From a checkpoint of a small mixture-of-experts model trained on Wikipedia: 61.8M parameters, a sigmoid router.
Below are experts of layer 7 (counted from 0) of a mixture-of-experts language model. Rows are named router (the router's row for the expert), gate (a neuron's input weights, with its number), up (a neuron's input weights, with its number), down (a neuron's output weights, with its number) and show model dimensions 320-383. Each number is 128 + 32 x the weight over its row's rms, rounded and kept within 0 to 255. Numbers have three digits each.
After each expert's rows: a language model's description of what the expert responds to; "comes after" lists some tokens at least twice as common just before its tokens as in all text. This comes from a sample of Wikipedia text that the model never trained on. Tokens count by the router's weight.

# expert 12
router:130084070103154053129133131128168108164078182079091097143116204139145124198068137161125213143131138133103117146164137074050116167121162176133104143116127161150119138141144154111144119146122098
gate0:139127083088090172110151092114198175145113122128178124123119119109124141076142171133136153147119151122093131126120142088109132116078087153087094102124120110128145134114164101194130096179120179
up0:106118107123131151106180097137169135125066143140150150125134127120101139083120148148100172120087166171091098140147101119124143140107090163078099101125131128101168189145125088132108090170089121
down0:116140191134090149101104106100104193095117095167095072147147161111099118110107154115127133144169129158187084131086138135133084195090128131099191153098144091134123159156145135084144082145108154
gate1:125124165168156111138075156149138105193100165091087162102128131156103126080104139077146122136106135186096093122112085107070125169122148097119174143137171142124101129138140111097089137092106119
up1:127123161185142115137090157168146106175095163096081164092101136168099124087114128089156129150112134187089100123118077114070130169135148086103157132139170147101101137137128091117091117098100127
down1:165131081115150112123125132083170135137116188179043121111152151131088106162132099115144116125125126119162076134132179077124123111127157184160098097133118144129099081110077114114088155073189113
gate2:114133142179119164118119110153153075096103162119058139160102093121092153149128147138150138118163123148139167119213134112120138097104108043133116110098144065063154176156061160127095102134107094
up2:147129129140149181147128093148166110136110134121061129134101101118115134139144148144140115070148099173113143146189156133148135104130122063145168090138123053092115144080066140159106097130108111
down2:172118181112151104091109134134098154144201095104135139144140145159124117133086131121130178172102110100148139130163096155189101167175120147114143109139111119120080104210121103149117073177110092
gate3:178161112179099143057158104063102157147089147162135153191102136128110127109159074105129137106101147214063156101066130116153070112148126141101111111148162109131169112121070177151058105149132098
up3:181131111149114154071138091055130141149083146153135138168097137148119127125153066092137136102133151224086148100085115108134086130143131113122123118165160125109154091111074195145065104148136088
down3:116167180147195095124064124087178096122168136189100101146090076147090140118157117149125117151090183121144110111173150175088113134123111146141129110151160142085141130156092154087137147113145165
gate4:134090102148152114163114086132179112131149147093154095099197116151105117087145155090184105176161097071103106129117133095100120145080164089176176157148176062122128108143139166078111100127133098
up4:129196141097105141083155153148068147136116085161104168163062150099140140166132119144071140098106163186168143132141117151171108113166091172095094083108065186138144138122118100191179172124140172
down4:124148132134163129116099082170143121152089115171107151093157072098174075116139119117108148094105096169156122151080104133147084133121130163108126111070115140130113117188148148152135181128134117
gate5:106144146108105171161137140168118134128120095131139123106153116128114076110124113160088122131123165108088122100160136109076084096164148186156180107118120115131169148177142071083113072093154135
up5:123099123098113135104106183157177113137115168220170148087171118173132136148161088111072130093184129075142156084082152166111121141144132133194201062071130095136097131118228064087093136140063165
down5:086145152095061166104107098107113154116086142106069129114096162115102148118182137145186176090180142174096151127137137110084140110143062129102148128041098086109066156098110109084160094124144114
gate6:098153148052143108176103145119123109142116121142077124143142103110137188125108113159155169078106130197138107143119133186137142063145126075119126113165108088143094154138128097188140124116067066
up6:122131142086133104194116150102119076121121135170065138161125094091123189143128111174140162089126112202115125106136121162129145105132132123124135124143145104112095169131125103199140130127052036
down6:104124186118133145157080193131192106106191117171163114124167081150113089096074187112170179159116137121164118146106124098129135112198094110127124097148140091159144087094176157135084149115140113
gate7:139165129071081113122014154125173104175113114172130159094068132104104115105125126068152088163154131153130139156074166157179131099131078076151174096173136104146118117148129163181135127117128099
up7:135103158180169130136241103130119171082143137102152096157160101152159144150126102187106156093075137115121107094168095103077125175133160161078090167101095143127190148141129075065140124138131143
down7:108132143105133137066107160162175189144141151123180136101132097116147101114144130120173151149129117197091132145139140153095071110106156137100133110143105079149154111121162104231139176146130116
gate8:113089144132091118139122145167122101169195136134173138152164119125173160117133076096111141167136107204131108190160131145096155142146132145074091127140133110119105138141124171114065093130125151
up8:157162138118165180099126108107171166087101103117081113131099140089099098138141162141148112105144149093136145062102150118132088115098110098179177135149131097120131115088148078145186168105153141
down8:162122126117148137156132159150073151078121135117110081140084124095175072167102131151144192142152179162139164129145147154130124179115130114128120080079144148142112139148095187086132131141111122
gate9:097075115122097145151155157113118098140152140188095125152112117112136125085142136128094107110097212178158091128100112159117168120126105152128169148149053160165211137132108044121175077117166146
up9:169182145121147115115093094141146168156101119079188121113146122158118134156118111142170130133159076099099164126146147098123096158141148117130090106119178097087058126118148198140076175131092101
down9:114136096146131141193133145075087135157108157146091142122085143122159075139148139166177100126129155102164142224138139117100126119081146155101184092125135110174140155090189153099111153048182114
It responds to: Spaces, century prefixes 19 and 20, currency signs and punctuation inside coordinates, scores, times, ISBNs and decimals.
comes after: " ", " |", "|", "–", ";", "1"

# expert 17
router:151070121140112148141132152150112144101181135165182161142129090162118127134103122095137080107121099101117095072085128067108119091159132093147141125148155112159131122122157117164128123117135152
gate0:087124133094109149152138132140084128096144044130114147163198131135128139112132156122111124119097095188166104101167133111112147095135107095139164109193167128140090168146083119129144137120085099
up0:150114132170150133107114152110164137160105196143157106105060131117130122172134072146141144116152167070094163158081133130132096140122148142132108149071082129143157101110160132135110129129188175
down0:139072093127081162104131206121140129136089041147155086169153186121137185137112178182125073165106185153178141130165123161125161120137091120133135128154195148182124081109090127102137098078106093
gate1:101191150096151110159073132132075104138182126129186110130119159204161122146128133116109168116089050099134141134130131171111148157105183092119085070182149148116133162100124144130240120115131159
up1:158055107136122155093141110119198142115092139117079143098141109046111129110144123122160098147177173150113108109122140090137100112144069163147175185084103113135145084143112105126044126141128102
down1:139124194069094129147109156118117156113114125105117115184181112121070109176134141163115169159156092117136099132060132132127113068105064148140128173103078128100140153078169141199120112184140118
gate2:108133119053102127150147152114147109181150136104179164149113124085126132078113082127127176097097177084147207151102134107114083138146112123079121112126055074160124118100120133096144083122127107
up2:109127138032103131148137151114156103179150133102176162168114114084111150080120107112142197090088155085148203147116138117119109136137118133066127099111066057157126118099111138112143075113111114
down2:131139115070160174102127104116200118126129170145144174186131107125134111116134123150137148122124118159116119113121139179133088159130099167143167158109088125159108136147167170131151146101102128
gate3:172093111152060109177186177163140105140039145173085122168148153117065097189131106105107120100114164214144214120161142131119170124143122137110133074129094138076177165172078118043153103137131089
up3:062155144096167170073069087047111154103181138071187154141116100111170188062135107127164170137139090080113057138113126125159111126128127122133120179114142091206096122087159129206111179141139151
down3:121115116053104132184159181106116156110078121141071113124149149154122089134153158085154115089078161157119169136108159096140157105103131117047140174121118140099124163123074109123123144133090106
gate4:138040159080098128133165137120128160137077143097197163095159116119114138064098169108116130125144118103099152136082132095126114114155126048138107125139159101075129116059177113118102104114111142
up4:138220127174144147133126121137119105119164107167120108190144107108130156167130079153146125135089075186166119111159104126142168178126145202138158151087061158174130120186081132126131162155129139
down4:085143147083157161134125110115161128166131187066130120121083066146162105144159058114104140138158136083084125095112059143158132165041133094147075114185159132049129142119110095180079130137148141
gate5:151112114136140102135096136100129099172123128104114117137121125150125141197160175127136094127073151121086163077085132106114085059132098095169131138091156140093073153148115124120127065114144145
up5:133143131123135155098131109143144156094149135131145131115118141114160130064127082114127141136193138136166081179152124161144179205106160166083126126169088110183198102114140140132135210141100101
down5:120137158127078135132132145112202134095154154158124119153195106058135132139048160108158123104173122091136080094150161154168105091152154128157142091120106095181079114136106152157156092112145122
gate6:131154106075153115096118145128123067094161143108074132107120115177112124192111168162167116100156151099144133117185135074074123159130109152038179101162137183148122150127141152154214131131144173
up6:132151118083135122094119143128120080084169172115098127117113105173114138188115167138172078129158164090144116109179148072087153146135085127037167121150138159122147139135150131140204136122121180
down6:153134157120118148143129136122063137200118179104109173150124111055116158147107136097128114158139144126189102152102090083131147169166073049164098035106149195162167100125115139178102139134134099
gate7:119087127085148150068075047117120115131169109094139141093179119133161104112176112154124119154129132164065049113171157176139128159080108166143158138195085138105090104138137164159157154108125129
up7:093065151124112086100101089121086122075148132073152142104212105134094076103108146154114146116078125157071115113151155155158127135131156180187165150218119129097072105070143179134171164116163122
down7:121131109089138093129142198141135114082098085146179120142133124128121154088139114180063140126163141134115125124088115140139175154105118105105160112141150125148187129152115152107115160163123143
gate8:181061089136181138144106106210109154157120118131178126091112136082140085139141134140110099177125144112089104128133106099089070073094179086129096118154149159156151124178138143184177141108108077
up8:087202168098112131132144107072153106104135124125056097167123129151137154123134127113126175053136122153169156128137144176138166171138092170115152136116098097122105125097131103085079101130159185
down8:136158149153099195089217174093140072108142156091065142074113118197089142152181154116077113132128155080117119202162122139153127115154083140150180111073155079118135123129093158111078134095140097
gate9:140075146108081204124075123145170179144151169154162111141104115115129117118121169084100156088137124094183134127152148106113170073135155143138165090116091134079140111091167142144117125102143067
up9:130045144124091163136096115139166179162146168155158122126110130130128141108120170079105140095128134116203123125133137092125166088142165150174178080136122161065149124091162159127101100108139074
down9:134174109071166114129109103186164109047144155090143088159129128099074149121108112147166094090082096158123178118154085143140130098152147076097139190125132114152149111110154107158157130131093173
It responds to: Head nouns and noun endings after the, a or his, such as life, series, album, system, government, ies.
comes after: " the", " a", "'s", " The", " his", "The"

# expert 16
router:128103123118151105118165144175170084135103192090100142154152143139160090144132169139087136167178125143113142130172170104075194166079113181145101097141103159151129125111120095119151141132131105
gate0:179152206122160074165124122131108141109123151111068118140107095159113097141119099165145098172175059136116075142097096105105142119162151089219142167159213136120118143135128144136155107080046097
up0:143142146151123108151100162134107124174172160074106127082051082185084087197127157157127152165172010157130085163074074129099147091159149079188105117126158158092122145161116129128068119072125100
down0:065129149136129087113164130090121134101108098153132107167126122128131197091130074148144161148135145081143135121109125130157110129123171121106176191091077114069178143143124084112149123167106095
gate1:111167137093144225146129100097152086112123127163123123150177134151144085145130068077114042066162180121170171165144149158126140130128124163092095194134144126141131114155163103136180142128099143
up1:126203102116178191082126105097143125108128071158168088124167146161126150203139144107064095133185171155147137156150122140149132130123087174168111171121107124124118186115166149107193120113133182
down1:152110144081151156147138102122082075101103118164107112126140185112092103122086137107136110135105161146114175064053091112138117171117139186123113137130103129204117153158102148082115104126114168
gate2:135255147172106140104145174139048112117170082131143124121098124157162155221146113149112088110095145123094121114109130051122154052112146128108139217211154101142168131148166136168081156131117124
up2:105000114085169136145116098121223148133088161121132131145135141108107109053128114102130150127153109121169138148163117171130123200149112143162113047052109158129091130099090116106176124122150145
down2:124182142149134165173231141158096132124128119172092161132141117193109103102155194140137107157133133069089056188148113102122099091127167085107111116120143057123115164141107085132090112104113151
gate3:126091087161130166169132127096176124107122116118079098110132128142130120117164123143118060199116134119103144170198132051114120088145084164114193126106170142182170159111111111112156150131158088
up3:113114139120101122112140120171097114147152162147164136096098118138136078131087062186122209086117088142126147109119066215180127169133209098098113098102039143053118137194122090151120165148047121
down3:112095041148117182132192130196139118070167153137121141089087193106154126194153096102183126092123119114119108135061125152143127132097095141103109114153138117104133099125107093117109139116129197
gate4:156096160074139119146109153199137091133147127170178139151126087104182175106116109152169125100119134092137130175172144101127149093138167138159147101135029129147068090114130145161151122143078131
up4:123177083183096140124156101072075169111108136104082089113131153161054072166129144098102141141131149170109151084065130144133119119142079114100102168111218138136189150122112132087132150117189144
down4:158078155134208144087120068101086105150090151168094153174134093165125131179083124173148085156136060101156080110144131112096141108120097098139100146163096099153134082121129162090143144111121156
gate5:153058122065140152109073116132114166140094109141141136154146162064127103089126119100103153089107126087149138091094131116076093149102119118085163101170089077097135062103228106140164173087156163
up5:152060111035156142127094102129120162144108113133140149172135156064134099097150119112107163090092116094135142105118114112098079172102128123074139075154104086098126083124247118140151190079135147
down5:138154131182133135158145113168210051118154151071147085116131115124087110132166131116183098128152106114133143098126073098125115114140166125095187089080067190137147096109148111164161117128142106
gate6:164072141107106145153068098099162172121107149148091115135147150117125081060205074178172131152132052153123077072090133126110129124095145027134172092186155112136070098162061152164181050112120091
up6:145077141115110145158059117085165172114112170136074108140140148109130099077224083186161122168158059180117077086105130124102132131109133031139173102195146116123064106169063138176169057127121077
down6:064148117127119086148187107074082058101080112093070162058168084144060185122137122144152132098129082119165121108133099087105139191079103138119150133143116074128131128103124085130144091140132139
gate7:150165127142143133100097156131174114129100108161132075207116138191147107163107104178155126051132132120126132159137140111126180077116087144132102113090081093101126115216112110125165103131133117
up7:104084181150079126173182095138092146065099164155169149076166153099092182080125175109095159158150079155136086115151100137151100169147176065122173168161139141169163177115120173129079154155097140
down7:137165180130058094127086147108101184155100116094136164143123113121133125166119102088144087080181077121167122197189148170207089139089120166141101096078092108137139153095147120090120137164073115
gate8:135137132138104150058141084129124255128104125122165127091161165157166102144139210119106117148146169128097106093149135131136127153123107151131154135098169119111126126158100159161142166096127164
up8:127150133152099158076170087126133255103094156099178136088160167136182120131132194112099134118170180128097091060135113144141142170128134149110174147120167149112131140163109159156157200126113163
down8:142070120138092129147121151161163199083112132168213140092132089095185129130140137143128110088076118121082122085107115118098151156113100122058168144108114112178127108154044170181110188122168103
gate9:121131099125128171079140127132163143073212185176133108138136136097185096126157134151132107179108162174108092138160128086130104113083144153122092077144090101174172131171126134143154131113118202
up9:139126166138128078171120126143105126179053074084147150123122124166056174148097137092127126088144100077154139123077133166122148133161110097126172176114160137077078111079138111112096110136140045
down9:125113075176158096198139126053155123100103179129159063203135159133176147175176117136098061157172103146122181159098133091157129120125152147109130194159147153140071124114146072130165181126144104
It responds to: Spaces, open brackets, quotes, dashes and slashes in tables and lists, usually right before a number or year.
comes after: " |", "|", " |\n", ";", " /", " August"

# expert 13
router:083102094125125109148120130135127122137052178077090131097119222125166117180124126124113187148156118128133113131142115138113141150094110190141107142096130227134111187139120171138141123126103128
gate0:175167018107103140135028132154156113153160110108149112131118141098168124147121162142174154084146072146120116131097190140126136071134124120104171085119120098171123157105085110139125104118166120
up0:155168132125058112118118146107105080131100122078138157119130111130081105108107150159121177124074064151099106099131107152173136092146170187108135096119146173173115182112124172098158156138212078
down0:105133160135122117142130154106109156134140111136097138102154194074106131130104124142098094088163153116099070114154083100152139178134138152125148145157161121170190107112139102081143113120148181
gate1:158135107090158148079083141168159139113154133150156105120148095105166126160170133090141118140140092092091107117091189139132146115107133064123085142123112086120094096097122070125131072055093108
up1:131108095135128105139107114167079112155154179129145161138143120125121114124135140125083099098195083121161110106119137209151131195110138142159150166101137074130141135181137077154055127141000106
down1:088144107103088146186111066147091155101105101087130163103120101200119160164156159101110128109160127135125119140108097147171143112174133124070103168087114135072066147140100116145141147121109127
gate2:119160146113134122135060103136123111116138121167115112148088146126123139131150129005180080120130141080185145212118190162097141144117109122153147130133105108131161130108155129128148168064128139
up2:072185113098136075086048143124111115172117077072134107120093144136118135084153075068164114125110152069135181181129156134136135126171132144180139164087076128094133152152153146071103159126134180
down2:119161177177063168112121109102143110068148103115088094133077081084151153111160098128123127130152156155075162151109067051141142168147109183099175130175098144098143111119140174095099186113133133
gate3:115121130107146195116122155148102136188133177149169101118132152078150140122158123107146134137139111186125109126189100125124090073075143063149138163135064133122123105142131089162145158175139098
up3:107102128137116097163128107090150095103110075126107148133132098180084109132094136167124118140109123104156142130097158122122173181155104195107103122070155120140141164112115121071103106135128171
down3:145152200084133147114102114138099139148088085128127056145105132129084136114167144093119118139143180139043101152111079063130131138173189125065178153134169175153056121147152136089156133112101126
gate4:154114101095129147129090127150145185150184134171123099115177153123127160082111103140103084073145087161135081140108191097137130129123130118089138117157096112188143087152188105137095149117112179
up4:093145143127121135141192133091121094087114098131140151131064103165135092164163155082149146155087175088122165112163103177078115090122130116177108115144160106084097128103093154106137115120144146
down4:089069120096150169119132091094151180130128175095135109150150140146139075162122163112123171135083103167094165142143113203193161150133178167181109153107101107123122092141195149071150127132125126
gate5:129169118102123185111093131128167130181114192121098137111144085139178124150148074055135090120167078159144077173115124154174133114105119075108149144117122131109090145129050101157113141110178214
up5:119178137114118197114093130137169124189138205137111141110146092128169130131138078065143078140162067178154067189122107141183136110132112062114153136120120131092108172134044106142116142133159211
down5:156089108116123147156156117143145135145128108033134111112140100132160140156087068137163100119098185147158156093105097121120147168127119156147115154175173127208189126187077128118143146094115115
gate6:117146136150145113120130116160132142133128135156101119109150195150138176149137160113105109100144131130131131112071138159079162180119140034199111136120120117080112112119149071147103115101111123
up6:136127130085118146130119142097123120112134122107158138150091079108136102097130102149158134148118124138128122129180120111182106059121116224069150128133130153184144140133118169111169145135129126
down6:211095173187094117168169099122190144147083167198135121183159162065118154136150114145104122094137115117119164170136142147069129074171067114179139153129156115112165140098139132152107088126142101
gate7:126172104149136094106114143127121172148131140078231106099102116125091177212148137132103113122123129126086193051076183147143136156152097165079138103137139145119117105135153167118154097148083138
up7:101142144144121109149134150122093182165102151058206163096092097118071163188130099115096137096123098158137192046089139141147123147134120134086085133108154167139102103139111194100187059135051134
down7:077090109119143133110121136165132097117079173146186098075147130177133136083133101150147162164118107152121130115115090110074171094112157157074113090100111107120113124158124102126118147147116083
gate8:097063098102127194105116099110116117155152143100138108095110114086160115063131146029105118160138054115125075124097116112114078123125108114107113113172118102183144135186095073188176210105112177
up8:113119108143108177107107117078077119101148155113106161074120114127125148070095123072117146177139051101107102108105117126130110092131136108134081140127129115158147155155117087145187192103078169
down8:147102177157135140147112109153127125135175126099116085124100163158114126127147182165088187124118093112112094116089071066171199127153097134117157080062148103079095145095083172177121140134159095
gate9:094132106125101112123167054105142142067172132148150113182101136156134163146179170178155130158112133083142135062088152117166153102139134174112104070121116123152177127140078149109147130108146069
up9:118120132098157155128115199143130115173106119069079145113146126080120124105075067079140106126149123176104085164153085110091063142106131082156113172134150111108064127128163102160093121149120206
down9:146142041150093104182146146132084186140124112169152076046113111114060126118052195128161157134137092160186111173128085145182098093155098093077138171123104179088164137113133117113125170150173140
It responds to: Digit tokens in years, dates, scores and table statistics, such as 19, 20, 5, 88, plus some prefixes like re-, super.
comes after: " ", "20", "19", "–", "\n", " ("

# expert 18
router:153099116128147082055121122145142098114120196116130142113153155167120140166085152129139187077159136103074140162168123107153088176080131193122124083137101181101100123149151143124149102108136096
gate0:166148177121101132134144130125145097089174184161165087158136127174132144137101166143125160121146089130177129140146188075106114177124101106151138142149153097155160152190171123097129171134149125
up0:151120184114099148115145122112178132088165163203171077194129127154138154140126157110126141099155073126187129168121196061111106188119085121176097138153146108108157136162173149121142136115124112
down0:115160156141083075134113110092130182126146134116124103132143142111061149096089113106155165053132163105172141166158119157167146097109125107108120105165158141150166180110166123145142088131096165
gate1:145151146104134139118121109065158118165164133172123111192103135091120113190163068085086122181162187142128139190090161099095112068135162116126197115108144152159177102151192131156148129161145142
up1:108106110135134126139120161181111127105103135097120168040159109170125144069095197181162141070106072128114124068155089157131124170108098121142070155123113112093062161103061138107100137099135122
down1:167122184183147141130164113159121094095118113099119188186124110107179132134138137158090146136119085160128113064071118181110127118168073103130134118075128143085152194155137108118174167127160091
gate2:128080148067162098105169064125087135198152077145115136172175167086142108138129157049145140155089146141168133138129138133128048114145130112104134118113125105151134134077118121125152141120102106
up2:156184107178092133133076173151154118073127174117157116074078102164114171116129108153128113104136111112086113125128119115126186127125123132178133117148135139130131115197125144149097127135148163
down2:166133114108157083106165138188085156195096099130102147104107116118076149099135173140102111101156196159124142116110151079082109112129130157150190192110082125123126083091136145163126163096112092
gate3:126120085163134124133165089104151063138096100148108102136190214138137139156133184145113082147122155082113074138165111140128135116128140157146169135137139123164119145136123120067212104098135158
up3:124107071162141125141149096111134058121092094144098110151204231125136134147131157163107121134119154081102090152182128154131137129124156170158166115126141135173111156113145105071214102106153134
down3:148122191150123112111133101196096135110115150082041159116132114102133162150128119107089107114163138099151130181140147151166139161147099115137101122057111153079144163097121125143113111148143181
gate4:143123129128130136103184154121101174092137115163176079203123164173127119102114111134137125092157204119111130061126147128131125098099165143070117127130106142113165162138138094165113074121100101
up4:101116115130127133160060083137161101167115152106092188054113105098155146150141152109123123180118041138133115172125109111110138158152097118207151143118125123145083093130108148080144188137155154
down4:133101189157170150136164140100174179142110125140094132129095092090113131059116153155143086150136164134138114111079093113105141125119167101090135088075140167084091106121190138141114100172124190
gate5:113181125093141107143102106115125181130146164120150110198161075153091090163143117167127138117108061166168085100139142171142143168134220131050120131079080135127156121189168130109140130147068147
up5:135190138092118090161107116118134184117152160119162113178165086140098068158143127195125159103134077153188093101131127171154149162141219142064121113073079141122156117174164151122152140146084137
down5:167135114089118176068175142131154089066156118108084121156153092132079126126166092135090127096155146096165146109164167173167081147037057088107135174116165134109075121127107116086109156209116137
gate6:071135143158133160075132110125145152186119133129107149087138164134124156114130136156131115087167144095058147114128144139130112189125102153121103128170167097150174129078116210156153156149083084
up6:072146151170146146081125108114136150181126146143112151086138150131118153117130120153126102091181138074080164114116136111127117200115089155121115135155162091150183129075105200140137168156099108
down6:109158136157087147142188156153187129189134147073200158109089192168110112143109077105121159103191155141207142091174049168128122103120178155125159224102066177117113081089069152132179120139114125
gate7:124137078054109140109138138177120166173120166152140121153197145130144089127164142134116168085127076112149160123154167162156041135129104145084159149094084087121170068100100129123128160108112101
up7:121149085055102137107136138173125160157115171154133129149196146136119090110142141143107173077113072118169144129149170145158054139123117141064147154093083096112189069099100141101125150111125097
down7:111157197143099086147153166092141117110174177135139128149197156113083173073090119106132133135149121132123132137114158150081155175134128122134148138145179115159112083146118178140175144188141074
gate8:115138024140107127165147119104159091144135168096098129131092183106072110207117068137145117149138166157131115166141118127103116070145118139174165124109214148168191089168107135154163114096156136
up8:108127213086161153124090138168091174087124078153116134161155043149154139080145174124122144092145105082159153095101130152146133147107127113104094129115065106122065142105159140107084129160106161
down8:115094151153132150152136167067115143155123121101172185115096132145126115139087091133124138173099146155073194122115085121154177086136153098170150114091141177092120141139099111117105121048109123
gate9:126062131097115112117146085133124155099156142128181139210131164176128130164092133126139127140137074088140107086184179073138213183100073113113153169127090094147147158075153124128156084079158073
up9:134077142103114111114153075135102155101170121103177147218113156179127144150090144141153143135122054074158111138205178075158183183116112120125138164103101086141125181084157127119135104092172094
down9:105147110144106139143121095079172141079127127099172182068195160169121135129103130121184149126165110133124165171096148184129136116148127142115159119162100144110135142191180104150139169127140100
It responds to: Determiners and adjectives before a noun, such as the, these, such, other, final, plus spaces before years in tables.
comes after: " |", " of", "|", " in", ";", " on"

# expert 22
router:098136117103098124152160147157122107152024180068109108059111207124114111182124131157165171140138114102154151151140142140092135158124100191127125154079126219111115166172130145127129123162103129
gate0:143098037158106137053098133149183126118115132146106034197140128088150134147139117165137107114110161149106107143146120131112128085173108157098127097138106089133136169118130100105186077074101127
up0:141109190097142106211153096146114158201145120106152147057117158197101098134135129087108173112159098092135149120120155143111108149084132104142129135114170150121103066144135132200042178172159127
down0:111120158157121133132185146134058097147124117120142047155140145147156127133128089144181178112147123106165104119152145123127153133123125129082145192077086149122136090137199124128148108127105124
gate1:146134104098084170117135106202137148123102138124128119160108146170124104138144127149152170139103161136150065109135161134122168127146178117127182135164120083137092110207127113105164148139116155
up1:132153119108092170144136118198139144133103145108128116140125134176119096135118125149147159133111145134148058095124153137117158129151174128127191134162109080133086116217133121097164150135129153
down1:154077177119124167063129152090120089074112130064138132144171140115114150110125111125112109183172089135128125085140136063120112127082110122113099114147117104103095138121120135096077124145129113
gate2:105091196118151117132131134139131146141105166185134129127105127137143117115140074117170093079133150108149089151112104136124141163124119157121177108151160151099108197176124148079072094104099103
up2:077103189120141113149144132128139122132097159171134120143097120142133106123150103116159098078125140103163087157117095162140118175121124167122183127154167145095107197177118151087089097109088128
down2:136075139139135136171124124136149169184109120241103133112181154136085164126184112065084191141120127127155136137071119105088146107093129135097129209180119078143094161115109144087148139068138127
gate3:108097048125123163163103166115168182125121116113136140134115106163127173148193075113181118096121093142187138146179095108144138133115119107065148148133117141118139139096150119128162088100042131
up3:141183165110150099063153096154071070169149123138132113105151160081122092066085147122096155160134150112089115102061168144126147116129166136195068104130129099136098132169097136127062164149203138
down3:183115093153097160146106098131117136151112105171133174171161048186126121147112071168096133133137177124114183197091141088099115101086140115075108139092082123105152101137139106095074120057158164
gate4:121058106146117188094158139148106156181158101100153103092142140092135118098133169105130111144068168118112119119086112132134121121119108124124100090131171113106133130160048120177131188104143158
up4:153189145115160065159070129111135092078085132154098142156120116173129142161132108149134138103181084140140152134176151132133161156131155139157138170139105130134123132107193136087112073169102090
down4:141160076151088152156082133130136070144126101133118058152212144124125186160149207058158165128113142184123092133102134154134060089099149135192129161109110108157138134140113115079129133132119128
gate5:157089121138141186137176115178186162135148057126147127176173157076161064158141090102074139189107160172107100121186155124108130092113077110105135087135139140178154149113073102146100153111115106
up5:156095132125135160145163137159181184155132085104166103166156141111180094174145090106072149186119127170136087132170151105104138102104057095117143098143151138168150148127071096139101140097107111
down5:142187199030067107167138154084083115085147143107160110123144154114121163117117149093179082170157106138129116068100088165160162107110086090082164190200140167101173136090133074142172099129156162
gate6:157101102155143109112110082171181148096186142088145112131084139191151091155142109121076119144201135158119128162170148113080100085076128132172147085125136107114099121155117118184165137109162172
up6:111124165149122081117166081196112128062124166133142101104127098142098100162134163105098165083224108112091144139187077086093147108152139196135190108074122147149126162144111152133156100084115176
down6:073150114139134138121212133146083152112150150064120166151069135176145104160128147162124142170104142069114148082149167111108158147123161145085126066191179057138153085142219131197153136115173105
gate7:099115109084118176112132074127154112110117081160153085108128149131159152137182159077160081117116160092148107144156160127080101108062088135122147098104110079166105075051173093118152143099146144
up7:140126135146157097120163146137121145152101162122142120123138082172070103107095094159174161152084150172146157143151117130154126109160139160087125148123107211162132156141062154146182103100071141
down7:105144121125160148153086120152107108134169158147174146134136146129128150103089193163097094144158142092176129102103092184149068189104113166117114157087087169167118145103140218117204110122178117
gate8:140142083098170163100072094160116211167180105153142118151102158109181114140255127088173098141148123132119076137148152091123111114082086093143181099114107075141118085068142023172128144126140170
up8:122134081121127173138146129112165137131168108079118067184132180084155117125185109128134108138132106168131084105114141134139189109141112123147155085115120117128130120064098064163139129085178182
down8:164176132171132123148199151162160178110090156207098111120105128081073126162165082082062090124114096123101159112077131093144109184095105138108125112118102152119077079092106093148156161087113062
gate9:081097179154116139135159138116149187081115162171158147099165115124119140065120082112132066093090111162110112058094114105146131145154142134154064132090158077102198108072117142104075172135133077
up9:043124170172106119148172179114128147093091191139155152093157093167118162064116086111114080109097133144129115073091098116119144136150158138136086151065172097076156101053166147070135163127105078
down9:088168180147097116153079092086094122130210090130125153126143124189204113149139110153119119120140099121162149061053139114111128113170160133173121130118070155089157198160134108122184152139151116
It responds to: Digit tokens continuing years, dates, scores and measurements, such as 20 and 08 in 2008, or 83 in 1.83 m.
comes after: " ", "20", "19", "–", " (", "18"